config.toml
num_hidden_layers = 14
hidden_size = 256
n_experts = 64
experts_per_token = 8
d_expert = 48
d_shared_expert = 0
hidden_act = "squared_reglu"
moe_layers = [1, 2, 3, 4, 5, 6, 7, 8, 9, 10, 11, 12, 13]
router_score = "softmax"
normalize_top_k = true
routed_scale = 1.0
balance_loss = 0.00696
balance_bias = false
router_z_loss = 0.001
init_std_router = 0.0104
lr_router = 0.000896
num_attention_heads = 2
num_key_value_heads = 1
head_dim = 128
vocab_size = 8192
norm = "rmsnorm"
norm_place = "pre"
norm_eps = 1e-06
positions = "rope"
rope_theta = 500000.0
rope_fraction = 1.0
qk_norm = false
attn_scale = 0.0884
tie_word_embeddings = false
parallel_block = false
init = "normal"
init_std_qkv = 0.0374
init_std_o = 0.00707
init_std_up = 0.0374
init_std_down = 0.00707
optimizer = "muon"
learning_rate = 0.00696
lr_mult_o = 1.5
lr_mult_down = 2.0
beta1 = 0.9
lr_head = 0.00796
max_grad_norm = 1.0
warmup_steps = 200
schedule = "cos"
final_lr_fraction = 0.03
batch_tokens = 32768
max_seq_len = 512
doc_mask = true
train_tokens = 307700000
max_steps = 9391
dataset = "wikipedia_en"
Below are experts of layer 5 (counted from 0) of a mixture-of-experts language model. Rows are named router (the router's row for the expert), gate (a neuron's input weights, with its number), up (a neuron's input weights, with its number) and show model dimensions 0-255. Each number is 128 + 24 x the weight over its row's rms, rounded and kept within 0 to 255. Numbers have three digits each.
Before each expert's rows: "comes after" lists some tokens at least twice as common just before its tokens as in all text. This comes from a sample of Wikipedia text that the model never trained on. Tokens count by the router's weight.

# expert 56
comes after: " the", " a", " of", " The", " and", " his"
router:143111106100108088114159159149157124106155164143147147151100163110110109099154109127150138114106163094104147158154155151166126147161110130152160157102170094113099146111149156111111143128165109142124147101111101157116115105143094161110143154152095161099108107095111109117116105155149166154118110101105152114151159093096136154103111109112098152095102125101128116136154106097107104114102115140110097098102165107106144104139108145155149142153113116145150117090107148099137113104118116108099107143112150154147119092140103111113129159152150105090097154158152141118145093151108157148079126146111154162155105163145161094156108169099145139096102158096145167104142099133109151141089100104156108092095144148106098108115154164142121095099152155156102153153098126146108101124104108
gate0:109098090082123090108173179121113138127092173168102159119171148127135125155096151159145145148137165143115116125155173154084117157091122147128122134136113132120124136135149132121146086101162136096115159154128124096120119124127134164130088142148128122119108157163130090144134118136147124171131073080117100125114098127124091175116112157126109134106115127112112144164120084109118146110079107188153118143137136121157110126094109090127147122170183165121130126113100145131142100096137167124111131149100143144137185145166122101147134125131162113087109113133126155131078111147098154122141129148140187117171096095158118109125117158099135123146150116142156124162101146162104120148121107087135135115103174121076152102127116117133112145110117150136121143141117141139070114122108116
up0:111150129108101105065078065176134136089108186158123190127115080120148108138106179153124164100095196118124132139133127144130113145124105126108076141116109130143112141133153117103141115077159128124102133129147163112148095132131126100147115109155149073146145142136152113150131092124145150175138102128140118125149116142118101155137125120134128150105144135163141152164093131089124121131130131136124120113111104087125084138106110102131157140129118165123112136146124104128144099177103148145108151128096098143142108103127116137143150121099131122121083104103126177121095130156082158118127110109154125104112124088134136125146146111101123111121095135103114130164099149151086129105096136140120135157102149119122152111150113080158092169111127104195134101170112108156100108110139153
gate1:171141136101089108132113177158133180110120142132154208103117082121120112117170119133140156092138107132114144110136087156107133166121083144141096128134142131148129162131138159129108122115185120148155148109176117162114125152131108147140108125140165149124074124134088115151154102166171139106111134133150128128105141146129134154077124095105130102128110104138154111127116118153109165108141134132100127073143142147138129099148088117129152111158100101136123123114154126097130179107110130095130151126121115124155113129155119131129130101130142124113126132161176157134124130167079112085101127134163136089152112104172113103149109149160164140097093134126103121091160088136111129154120093130124086104119126114140151110117119112175154127159125119151124127162061126198134160115136138
up1:079142142125145163143100077096117090147132122120117068166106134122118136105127133135146117172120143128126150124118137145167127096122158106113147084075145110164116109139142116126154096120094108141151095108105116110144145037120190135160136125128142116136166124113156129094139173112061134126138158120112133139153106113161139129121136146150123157115182141132121134124107163128120065167137139109128127181145124119096131123151133132134121148117124135117065112136072129110163112094158122127114106141113126132100104137083125136133095153144123129117156128111073085118099114104177143133113161151120098153140139166118158113136109097133110143132161132132151149157112139134144118147108195124134134133144139114139133157169140147121160127147168155136106103079168141091121118133144125
gate2:089149166113148127123108156140178164068097151167118177145140159133122152098159112126159165133125148106140134091103132144096105126151082122139158154090134089110139115111158150125142092131183119105165148135146118093125113164096128108136163163147165114151086088113129124151135104117107121095131143129070130154160129101120116161122093121114138098118126110129157120133133104101097090115137138093143138055146136140119143121152165143150154110132119104146103121123153092164156120112110150107117165125113113121155121135173100146105093146150092128124130120123105152114166082170138165164130140109106141123174095136152141140114124150154116129135122163102137177115142097127111123156093092138100122106170099147147153138108141133144148115168175126136087153145121129116142094123131150
up2:153131083129117139139186096127110110109132080087165126157132140122138125142070121108116154169114133126072092125106153138124147071074144118139120103130129125162121146151109079102132148121127152129124110130096144129120108102170138127132163134097102118118150143172123127094134143154122129125138184136098153113108132169180182106121168144143152140107144117187131113131137122133114165140137110157100118156145114118109115110094117129117102143121126137172158107112123161098103128154143116107143098119130124075123111097096171146127129103071115108132132139105142112096119134085121134129130116133158121131110158138134124141167157086093143143138100130153167117106156174094134109114149147065178138129135143112105114161123166131115119105068094129148136146133145131119099142110130072
gate3:136117160153094124122124186103150141094158095147154157137107127160138143098144095092104150134082139148101153072117134158144113133109127130137153161100126105132090171112116126173135159128128126163112143151121097146113152136110104103124135151150118157103105138077178132134095102071149155092086105130106094136159109199108142112116124135134118148107096142104119088191159129153124107126095132118106122135150125116114104118110076153127125148130132136147140126149124119161117107140159087102188114133091148169129114124163144113109116104172150123165090118167165160097152128127123098149116136161139140137137083146111140096115141115099129149132131119163144142128110077149094121141093094095163126082131152135093109150104124141127140160144140125103103146122098140124139128097121122
up3:132142110117129126151087104169130088136123143129130118114171143137088064118109171133118152118141097131170101147131111074112106140136162142147089141150146132139156092142141115091148113141177161126137124128132142123168117115121114123134147135101117134096153125161097147121168167149075104157119132123093146160140105084154136145136122141081110143137153115167106154082133125083153137107144103134120147117143145144129103149126150107135127120139140113147084147112099144102115150150125116123088155155138102118142153077111074116109127175056110147097155158091125107156148152128090111074140087103146123110126140137133114175148097146160072119141132144138125131125130158126131147140176115159102116150107084090165146107137106117091122150104094121107114095118155123106106136148161124
gate4:142076139115112129125118140152143101116152147142120140142141112116095158127145133153112204056115156090113133131116169159091112117160104137151176132078088131112102164119124123099133124124131122117085134129136128138090134123130109185141088146135115106110158147118116102129129147139182144133158084140115152120141142161133121123153144074127138136113122130137149133183101071132131089125116099115132129149142131099121126116153112150168130154119139108139120122084133109084127116123075108154125131140092137107112146147101112110094126110144121116152146128155143178111114151103149110123095151147115145117094070127140137102128151164148153170132103116108162132107160120119170156105141108090129099103143165134130127184142209144124109159113109140131142099104090105134080133127141129
up4:115135154144124117095139118156118131118112130117135120103155134155139113147133108151091144165110164152153107143212145112095141163119095106121170097087101125121131178091115109119113127127164102109138110113110098131100097102127138125170126122136099125115075098118130141165124110145173114164114122131152102112133148191107137157085158121129128126103157097124152158178137092145098116160117094106159094127140118134157138095158096091119110104099124130130101110119074135114129133121124144135167158132109105137117133109080100153110141126181141122169140129127115146126154160107183102161101146113126169151091167138104095129142101166174144141134115162156132114139115124174118163129124151155108137143117138112143133150167139139187125129086150133149162144155125123166161111136129123
gate5:097136124132126132132146157160155178111141168188164109147093181111104121119090114123146119117124107130148134161133213138110108153186118127128177164084120100117119136143153139159156123133101112126093149140150117162097133091154153138102184131157121154137102147162123120120086143185141122150128124170103147094172115108154141164126125129096143120140074144114143075187137131080127145131161105125117121128123137138148138136120135099136129127163112140106141156119182129115138132127116094095133145104131122149138131111089103102061143118110152097095131106132102102130153154119130146128151165123152163175131122148127139121133105095116135146111109117110152116131127140148117139128100130085150101103137200137109149139128155153174122122150149108128138125143126141155118159143135108
up5:172127136124139111140108114103125108119182092111090114113190093100135154127159127111118079136086116135117098127130077131122118128083127133128102108178142122103143098102130093100110119138154090130148109133086149109168103174094143148128097134137114096136168165123147120138137146104150140147122153091140120116124130143104107096111095096128145128126156117156141135063134107154114153131084179119112152109117108111119108125133139146120155114137160099171137145160059143134131113103173157132107113140093108123129148143177132135180100116158129175142150159147138142138114109154147097121099113130139121096128130106113114138120149153120120107094136147121099108118139140115136132148127120173143136130076044140097111082119102090108150139151120104139090108103150104099113102131130160
gate6:121111134126128158133188114175173149088144112122123151133101127105108128095138102125139147114102147131125107157112139114134120151133135138147164127098151125147111123112150155126148121131142120104128123144130109156071128092153115145135137155108097145113126123133149076106119102092141124136135139127072098147125139097113124114149125130091137151102086155108099098121151129079102141148164109152154138142090169109126054160167150136164150108142128114120149106080103134074127107144131112094096156119123139117132101130093112146174131130105131102138116141164118155116149105121107145114142163123140212098072104145128123113158136185146182124111099174131133127111111174146178141162101114110131114137103129100110078144115157105120090126112139117124093117130095152082139104124143132
up6:088109135114127126163151130148139127117120111126116142159086111115103128125144138151148149134142168135108115134178115161175164129103123139167172128119157126140121131145160167131147144116194133109123124145137098164123156085144142123116123088105105165115109105130147118091148149096105117150132145146091100142095122110133116110131119127100120103116094150137115124094156139083126135124116085104132121124122127132163084112129137128121129128135119120125132134081113112085131090153124124105154150144111118150108162172122101157183089118124107092114113140184132126099199122142094118130151152154145178117086128150111100110155128187120193121079105159101129122103144177122145167092106131112137112110109113110143153136135148065105129150140129101150108154133089173098162096140123134
gate7:121150118116125139135103173119109131181130142126126136185111227152111099115118153106151107125132140133109155130096099176154135173124117138131135148109155138112151139148131155135115147104196091138117138133134084102078126126115131128147170113112130134106112111122136105150118104135102141123118123136089126126148144167120141113146124146104116105139107126140127139112137117125133072131160125129108106095146148123151113162176102135151137140155131146190130141125112145146101115083093122115083107136132165129132106097195138120117116101159144117127079110106159160109121148171101187102136124114095142131140133142156096131164086148100127154103144136096177071117132136153128109166112122114169139101158166153141098149127095142107116131184115168131134144123125145157114118112120101
up7:164103105126153138109156120125049127140127100148115093100186129129126132146127113130115132123111100140081094163150102126094097121112105112091147113126174148156114132074062137129095098169101136160147081121146123128157129156085078124139129131152161122099097173136085108121178141089124113155075142132147113121128129124113176144107131134112129100127153098153135119156125096147165153132104112122074128153136084126099142106158131117096110150104082114138112102103103083120132106120127131136139169144130130125151152134077123115108136133137101108096099151112117080117120149176161103125115113125152106151103124123111136130121121082074154104116125101171109146120100148144109142124140124126106106113125104082128125142140144142126164080148140082131124100141138140126112142112135128

# expert 55
comes after: " the", " a", " and", " The", " of", " to"
router:157117109116103099105170161151155132122159164149146149156105164104111107107152101136153161108110154102089146154155157148152110146154116162165151152107150108114092155112156150102112142112154113139104144101120093159107108120137101159103146156163114158096106101100114110106109096153153156137118119105108147111165138101096148153102114114099094157106102113122118110143158105105114096112102106144127098114105161093099138115148097153137144159153114118151148108104104149106146109102095107103111105147106153158160119107132108108114127145155155113117105148156154148115140103153101156150079110154108161154141103149122160097138093161095157165096100159101159142108146099148104165146085109108154106090098157127108107110109151157149117088109148147161102152154107139150106099100098111
gate0:169112103122127145135130147106169129137165147118139156134142110180099126123124102109090137123122064129195127141144164131120120119107114126143109099140173127123100145124171170114135131087102116146114127139161138130111113133144150127112125108134104155118120139158119104108120109158148132105176110093132152169061124122108147132089074068074128143072154122066123110112118114094145146125131115150156133157123134093155128094139157135107155124134114143106132117091118138160136117118127152136156098090107149153147157142165100113098115084122134122119103143132129156120140099111129164108127105178132149103154080153114112098160145175082142185128123131110150124164152103141122156149121158151155145107114150136127107091126159125140071140141089171108128130121121142154124146125107154
up0:130151149128165145095112133100147145114131165128151141158122116163118199127123054096093121157119146127114085154145142147117114139175145070131103114188170116140090120128126148145113134157137148127116105114113144159150077116111129109126114137151162155144115117128129068108165123155115098113123149128094144126139127104133195162100127145109132151090139144146161150139156121136123148105134153116154100140130121151136083154152183081118125138113136119185102146089076068123111156146119077105153115116125115107136165095120127158165108104165146106144110096132118081110112124110146127136149100109114128109153125115124153131139100134129138111120145119115125112139133161103114122171146131138135110135136134127145135088113106139139154101149121133153135187065125120114106111089124150
gate1:168136138166146141112144144157110111116175118114121133172154154123127155155190135135131108148133109120108146109134161144124110100118128146172114094075074134104143119140149201112126117118180117171111138117067115135116110122142138123127120111127109102114117121119122135099097083118147136119146085092086141145119141130182151136105093131121116116127114146102140108126158127110140141132117137141118138116103179127152105094119132109100119114129151130148134125113117157196136155121158119069182132105125117136123147102159173127080113096093136124177113151098129125147164130128088111125129190147111167118114116109095133132118138139148139144153126152106118189110149133160123137144111074111139127114124147140125117124166096141160112060135152174132118137133135128137136070125115101
up1:128107120156107125146122110050116118162106129139149100099118144113099143138144139146105121115112164163132112132120101119162134140146119065190155147119139118144115180109122097139147130119066101131128134139149139124129138086124103157151166147089161158143141091128152151146124167125144110088116152146143087126162122134138082123136166152132124110168197115107101143115101088179159151132140135141122126162132125087106082117104164173132150132102126135121102133151119109077138117124127160132113138135141148142095120124123107143139154085176143139111109155144107180099091144127154129126158130112138116121149108108118133140145097169105085110104147167115143148107120139124166144151126135158133124137104123120181137126148187131118130183170141163147092104134145151128110135102117144
gate2:122145134125125124084110113145147128110198139131149133124114153126112115121121103148117145155129204126112114138153115137108120127187072133100116153068113120136140135102113163072123077154123124127147132101103125161167129098114119069130115108163122159126111140108102129136095110118119106139101143112123097111147148123112172153149151153126123115133094140116127158144139138073161120121127148171124156093149131142126122154144090120145173142159145170066172120117126122152148108160113141091111141142110143121154115109185147105144159090109119105166100147146141144146165140129130122125127135151171156126137116105093130135108124091091108128134144144107152092141119110177115174097128103126143136153059139159122099082107138164167111118109160165125126142125154123124127122113145108
up2:133153122172148104116138122091171102116141176106116100140114133140155156122174125127150129123151108159071161124133133139114111120146134146151081113123112113187149143166112098130137127119154135105151097122121144118132125140135104129142145128125123090097114149104122157115159101114150112159161155155118143156139101123146079099145108105117127126129128129065123105123092105160113134131156129127157162128174156147091125207081139159095122140128129118121139143133116136179116118137155091121150090131154109128147063113164089111112161084119105131128118120151116145095114141134077108091115174150098116113072127139130128109114119116110070147131087138121139145146136139086147132089096146120127116116083142115110163105117189112130134120135119130137119091086161116144078127157135130
gate3:100133098108163142147156110172100133107124157166148161100112156087085092151127131104101137106132149121124127173155150148104157090109147140071143181138156106132094111141135166124098128121152130127128187115129110131133129067128124147173148132192086145157103105122111124110154111136149173129153154130136124132104136079097137107105108118122149119130078129133107148118118105114159136135140120120148117105124130087123154113126170159103163185156193125093135101106123120148113137112124139106133155088116143116149154131131107113120119110127174141126154099130136094163116133142100109185152131167158132144110125120159140106111117126089139162122123113155114153142146092108099102122141098153118091092127139121135122158168159135168108123130103154149160124178150147150107141105159107
up3:154123104163093120128131170129109146082189122140145129143138186122119141095158139146170146140122120145081115094109095154152101150157130108101103099133162098144107167120157078123135137160130118098135101132127120111120101146104148114090135103142152138125154140124145115113079108097122130110068114171110138122126165171146117121122159127137142126131156170138136144110093162138108125117126115118067157141136137140107114081130118089150132152121102094138163125164118185104134129141134123149102089156148146112124096113110147178099074133159116115139107112102108158085115101122147114143136095159088105125144142131090138132139141141157095118140125153132164095071101146107146118144122129115117128127141099112110123151111147114063134148153173111115131106095159097157093096138112149
gate4:119131086120087171108144146151150122138127146112124105119138128138154114125168135129101158114099173158131120088131156183139070110148148143116112150128131148119098122131149137096104166179150141131163144079146127136099137114108125152122113150147157178148110126137114112140133097153151124136108158127155135105129117124151145102115135101095121122082129136124142132149150104116129163126104092114141105097116122145147118111178126119113134104161094119142129151100113151052111068146142102134164120077136150131125115089101144107071152156142159083129112141124105160098069104146134119155104131133144137132116150107155155145142139108059117106133138158133169138120100159136119139119083091119159133108151198105101143083102079163164098124139125141120108127152136125141149135119135117
up4:166120130153110129169178160089141120179124094097107119100137156120120115131127120122115145131144116144086122114135150116145146135116129092120114105122157117110147092091124119126132093130097109145153142152121166135100087141142171170078113134130085095114070147102156184142116119147141106138132145147126112140139106155144129158138136134105125149121118094133136151136149164124128145120069117124157100120124143144141161120100142185131105148098144119132132112083144126102157146174110099139112138103088158122180148140135102160202135107119125164153171116099153113159127161144187156104146127134119152135196096121128157147140150095106143135096120147156139150137145114105097131107153123142132172164117153142104112122118093104094153149134137112114140155135102138158153141125077173
gate5:112116132152114153127150142124131159170158124124149117152100180132121128134121139143154128104170120113100115077165158112153122119133133138135139089135124083157125128114093116150163162122104122117146145150121074143112083172148120136113159145142160112123119126133107145140119093157081131110108146134083145155134090146143098151131131142107132159131093117125140098161162136102122101089107112151135116105156097117145144147156102155129106152141142119101144155155141123152104139127129156106152104126117162167156115085156150090171121117164148119045112112112134112100163122148144155131134147133131134117193125107140137085119145185130127128168155150114146110183117146158141072177086166090146094144146127114135127108112152128135096161118154141110105113131137094162114131134153183
up5:104138138155111118156137126152147131097117115119103158117134117118133146144109132148178146195158116127126070161131086110187092108129134108099112092155114158156113141138137188151107116153105146112136146124147137128103142164139145121116125101112088105129115134146154129119133081121114143123163116134098113113149144203128134102092134145153128139120157142136132125140106147119165087146150128131147111148137153156158160133133081139134086142170122159134164118137118107115114082117118091105130123095184122124139129151106131138167114107119139137169164087103166128149150161106102086129123169109148113105109137122136124186097175129182186120112165144119132135141118153092124099105121138107137148127140163154148133124156181132111146090120127135113156141126102120081125137178167119
gate6:122107125106137143155183142157140128104168193117130103123116176141104117113157073112120161101117118124168129145157178125128163143139109151137139126124088139125108143149124127118157147097119156098099123143128116091102116097135107065159118169137100064116136159168178102117109136160116161151059118104156109155116154141066149120140137137120122067118138136162118100184095104131138116132130099174131123144134142144125106130141137105151144157121129141149121142104137162151143124103140097133152111119132163152163169169110139113118105164122104152142130166117142134104165117096118113163135101122119142120127113151116101138104156159124130133165154135108126107142155154118132155102104093140146135128118143118108117110118138152127153062108156133135130141199128169121129137099124130
up6:130129120118116135115098135088112120164089057124106108153152084140129137114142164118134103122120148153084138097134087137128071116104120113104143132127140117135109141096139103120103099117162117160130110098138138168155147186106122142101143123140146172153114115088103143114149131130162111129151137151083140084146112112168136136130098122137136195115123131084151140102151135130133158103125191081099128108129143146128116139107133160098127117158104133122152125154108094106096137123122175096095156122125097117101101097128133150148152138135162137101141137115137153155098120105132150106084142117106103148131125107138178094159112115105108137086091078141133171105105082124127093164130127119126101149087125126166135128113101122116119185136101125118100129059121077134144130127141113
gate7:138104097097135114158140153120173149080172135131129118066131122093084154147136127130134159179115148129116118121146169091132120112147104112118122160135105124166101168124146198099159111145124101134110128130115127124091088112142172097121107133098109160113103102144134094125101123136081133125147111079139140124126158140127126123102130112152148124144119155169113114098161093113128141114133097144142142130090168144160151097116088150102141166099143117122108145116154122118131073075104166140120129116116147114113124093139128145135150129130139081151089137175122129143131131158170147110118103148120151125121111125099139072128141161083109111116133131118140083097147088120131145150090126119137144099121084123134170091133165106146120113091128135100122104150158135143100151158079068
up7:112173166151122166102128118135119109159103102129124155158104146157187129080102134121121130095145107095130135125106068167133132163086118161131144110105125137096133129146123106128109142114129151143151145110149144152172109147103046170147129130128123121154166155141138177158156115094142140129117150161149143103125133129147144128139140145120108148138126076097137142147087113117134105126118123129120143115153096130116069162174180068144110138142104111156152105095128135129111183154139070084099154128125092136151163141121121133135126147143094141104161117136132133122089108141098128133137144123133115148109155141163094169110104095172132146152143143137118186124112155163106132120111130108139141150123150146082107182133117157114133147133156130151130109094117111118154117123167155

# expert 40
comes after: " the", " a", " The", " his", "The", " an"
router:153118106105110100103150159145161088110149158152158154156096163107109105111150107136151142113108160095102146157147157154168114150156112146158159147105158103108108150112146147107110156133152116143114154094097099148106107112138097154099159150154101159097105117101112115122107100153149160137137109102103158109150145093086148154098108099107087149106098107101131110143142108110113098112111109139113101108097166108095141111146097152153149152158107128137146106102107151100149118100131111099101108144104153151156110098143104116118130155160158108091098155155158145122145103151104146145091120146103156158154101163137164103142099166092144146098107160097156141111138102156101149147100104109162106097100149133101110107105157159149116098106142148168104153148107131164097106110099112
gate0:109152109108092110124152139148164133124188125141155147137104138142096123144127126090142144091070186133112174137112167099109143158133091136138114117081157129143089158129167076143145156130189152099150144129154134144102099103127116148156127132157117126118127119152134116125144099127137110157146116157142177153131142129120167136105123150156140118161137169170163091100143118084110148133111130136170141106109117104177161138162080094182100123153092168143173118129089121127137103116138108127118136109103135125164125079124162104166160122094110128071128120114153122116145124134085108120131160146113122112122106152154113115134152157130150129114127163123108135143150109125094121113141131112125173104048113121089108099138158111138129102153114113126110131146131107117124108100122141
up0:146093121137139157115118127067096108117105131112110094131137138119124167132117129163090128171207088120143102120140090151163078113119136122134151142157122121098150141111110203113123091135084113158106120128074132102147119158137111145112149131103142104113132137127127130149131134159129140101104141122124088107104138113122100149115130122116139124105149085100095156163112144141133120129151134149121114146119149150073118106125153153088153141123123114120068146132145118108133171134107151108143137150136115115129114134106099132097079140158161118176152141118107128114138137073160162134106104113126133146148161098108175140146103100115078122122115121146137104083085099158172133139090132135110109158221132120132144172118134135121128124097146126114154130127123168163156117160118147
gate1:110173096146069127142163105165100122139150139158139148151167128113172107132118135130131175109128108159102107073184179150109161134141138128108137163122164145135117128160139158131136081141130143136139137129126111115130115132128114140116132115126169095120076126095111086123105124127157137099191114095138151121139154147135104125147122140083082131145080119118110112094132166137142099132137094175127151129138130119126106170129185115142123119147132133159117131127107119171137089118140065119142098153131093110110116146098137091174140148115095174095142120145136116129152114124110175113150092160149163102146090128129138130134096145089092139140117181116119134094107104145113096080111102101140098094095160120120107111125116146122128098121101165137135127098116152111134171129130133
up1:113195114147095122146167117163107122174134135143137137156180135123177099122109100105148134122114125175110129096181159139126136124119113134118135150126135131138148119171133128116111088132133145131121110147145109116128121133135111151106146098106169109142107129129128083139125142128139150108193110112119156130122142140162108135157113111094113118126075106116107151098130132152129108131141102170108144148146088146120133145136166104141112126143155102136103125127124113148110106127165096132113130157156086114098126164113143092168140147127084197101124129145122102130163116089070178117180097128118179089157058124127152127148092151100100115130091155133151147082120096145117070116119144102136086128113145131127130102127127138143140093119105147118132142073081122125153141127127163
gate2:116139147144151186125091167123157129158094155115156182121081182121143121109125117111107071149108178117127140142140137132104138139143122129115140156119108127130112094125142138146155124127153129148096130100104113120046151126150141119134128091152073153121143121127109132139130098150149122144105149073133126127138111153056145118078118094115093138164097111089161149164130110119112112084145107171107098073126105105116135110139115152126118114156140135133158105112120140131129104132157144104076108154148143111110142108128145108150141123139097128086182111117159168122143097139086158136125111125136133166102101151112127113139110174101158131133184095097151104165141154164106133129126108123164142097115140173136105131124129135164144140093146129122090105138134124157108129125121158
up2:108141129165155173150083155122162117133085103088136167156103147093141150151144114133142106140099158142156140140165151126131122114136139149091136131141134118147108079142127113135123119106122148147102125058138112099081156118173115128149126109133154153137120149123076136153132111153158114167137127077118126124100111144123172135106109131137089160144126133125162124175127107142120132093147107158123116106123081119135128099153101139129128107110142104129177144089119131140162109123126134138093127115146123120117159166143160111112090135153086098084202107112129155148136082143090160185126116116124128188141103160104151143110101161101139117137169102096124125161125141119135152138129119151192121126142145162130095143110110092139142141139143080127125099146122098166087109129146147
gate3:127114113094120148139112149121176135109129073105143109099138180115102165129139066108143094056129090099106141108140136112159157130129100134156112126138156121121123195104093138127118138136134112150114154107100154174133124133094129147119103126079114109142125107098088140140098121107120157113161116150107081094129124149127114145131171128184110151125083087125159139074140152131123104111103136167158157151126114123137147144149136151099134140112130117106155115098099137084152099136137164163125081109135150146126113119143131133072111128112123121130145093068178150131119116112113155133101090153105087133164134128156159153126135174117107124117124140101123125119138178100116152137145148128143116131135158162113126095091119116132104145090161117134163126120098118131118077144097138
up3:133125140138155081114109091123046130137112146105119188158116086118152136164143167141113127145111166138109134127124114130097094099097150131117139142142102163130092083122149173123111114123104136134144092165168097081114082176173108121125152147147097134100170153152146101145137151175135141137094137073159161113114155101123121118122113112110138130155133170162120099174150132150153092126141126085106137126116108133132133114141148094145106132160107121119103161145136102131148156117136116095101135168133132131127147122107137144126126187134145093112125141160116120109143162135175125155126156120120167132105108150138113144107117075122125128139152123119154158118124083111114102106143109116099139144126078132120113166164105114159106067129111149109092144114161166091146120137118127
gate4:130116144164121102132124157144184114114162113132174160124166142136164127124138062108143178124118112119121155140144099135137162144163134115156147142157144153108105145130143128148124121128174157100148170096125135109107118087117091119131113129113109108134120106109144141104170112161148162132105134124077135111122148114169133141138143112133096120171124115090100123164105123165146113148137092126099064109156148092118133080156132131148133098157128131136111092083154131110149098089125155115124104081112044163136134148117115115124156127127127153120136118164141120114139091147099085140127130154138175135090123161144137132096124165152194112132115144118157113119115117141127157120094125143098114125090130096137096122142105128134101163140096112133146184099130101097106160131133168
up4:115082114146125099094110128154122176159109122100155101121123102138116103095158125131128123065116146134129126133105157139112143106107127120158135121145151134078128157148126105120133129162129083128140124110093113150122148114158129114099168143152107075103129172094138116095142148177152117116139119139145114138128171102151140100114152149110103101074120103167078135169067120172124148090133114140120102168113113158150181126137176148122126082099141148118125104161135141096090079129126133141108136087101104085140149122126146116108085123152136124117112081114130125143125118099139136098148158137139151117098114136128111158117106142143128123122146108123125156117160126145140158132137126140102176137103165071160160076100147113105115083135162156119092139137090092132142166132116107
gate5:139081147132112119183154138150091131129136132134181112174123128107128155164129113165067133155134129130108123106086154170153106102099133128134153104132111131125139181129098098124112090121129115136136170085133110138150143117143145123122124143135163109109155126118092139134112112111159134122174157155087140127129148141116170137097103150163073142144074152101163172122148128121078107136118118136126131115132120145165140149117105127134147154147152099153108120118111134106162160093081113137091144145165147151135148118122140146151122110123142142121081144079117177110123102107166136133116126144128175137134124164156170135148152125117108125134133210112137132126139103139135118062168105091139133130118112144109120069135135146113135143088153095133095129118120099172152123124109087
up5:078168090111146118065133136145155143135135172134095148104157129150111104108115146075181119160137150121162139149171132094128133149149111121096111157107134131141109063118144174110169152114139137114120088163128123124120110148157127099103125113103077140127096134118170097124124131124100112118110125092164108108093102118133066141153133125107151122122183120142119133118130108120141154125154140140126125117118100117104106119128120104125108103126105153133153150134144103148105118146150159113144100106110098111121101153130139122093135138138119119107168109200141109148133158153116116114172104107151111115130126113107089120143085115168159110116132067143120112138099168106128135165080128141119144129138149108138111176089109105148162123167102151110170143142154131068115132134131183
gate6:139160090100109145076100127163099137076128161139112183136087140072102157117137148114186159105122143107131135150092148172117100127137116117122160164110121129092125193122108136138140121105168123133101161116088172136099132101144114179142109166158134109134143101137177148114107104094171101113135154116096142105131137093116132104102122103136145141104139125123108142140123101122134155150160135097104098142171165100128109108136053113112126147173115144132118103090118155149120113131150113160142170149140122157139097113091155150160147148107150140131136174137152150151088133146112109159145090141124151122166101126128144122131127135102150136101134139146113143107126106110156133127088136113111101139093149134117153075105179125142164118119127142140092130098134134138150160120107098
up6:140119140112136147108134132121123133099123141195134170148089164079106120108167120127173147098110165133106108150155149160119111132144122134108171143085153126085129163057142165126112108107122138155093150094110189115131122114116132142162130167110110124130140113128144150096150084079164118089162114088070130141143114104155125106089130157138147127111141105167131112113099093071151133118125126159123092150090118120135087156132086155119113131123152145124124089141129139107126144088131154153147152085123124132140103119098147103102162118114152160094115149123158138144091110198104118147126111118114125118152130130131138113116115135096124119109132124149084148132107127124174130095136117111096136139085139117101140076120162145108162165134109112146118135130143131096128130113090095
gate7:127126103095090130155155130151155148103125167150157102097133157140148120108150098136136128102119165103101118107148113115133158122133119128149128132094117124104100138103107141106068113120159113130109118135162093093133133097132110192145110196156142087131136095125096119125137084142114162111134103145123173135157100135136128103133159137117141121162115145172138123098132102114121103109103117110152114115139125131128168123137131125138129144133121131140166110120120130110146116130114106089133108107126170101150114107123118134092172139157114126183089144106150159133127112126104150140221126131131141157146114194135118128076122130133154145138137160125163150105145086110150170121186100128093117151158134139101128119148185153149085098179124119127119104106151096135152138117114057
up7:150107163155132151101110124098107115128147115098109129170122119124101143133109171151115143155114106151150116132111164152140119117133106104121142144141148132140150115170102114139169132129086135127146136115121143170148126165123143109103142082134115136152113153136182153129156156113133094110122141102131104107107159110096130144113103105158124144094154067056103085147133134129146135140160099137100103155116128127116106124104115138106118126120093159110114153134111137144126130097149123142134169112124109137133144131124111118175059083100104140078150093190127098142147130120152105139043107133116123089129134096144151127147125138128106092130114103146092128157119161161076105115086156147147125097091118124175137155120069087083145151087141142124141132133092139152122107142118152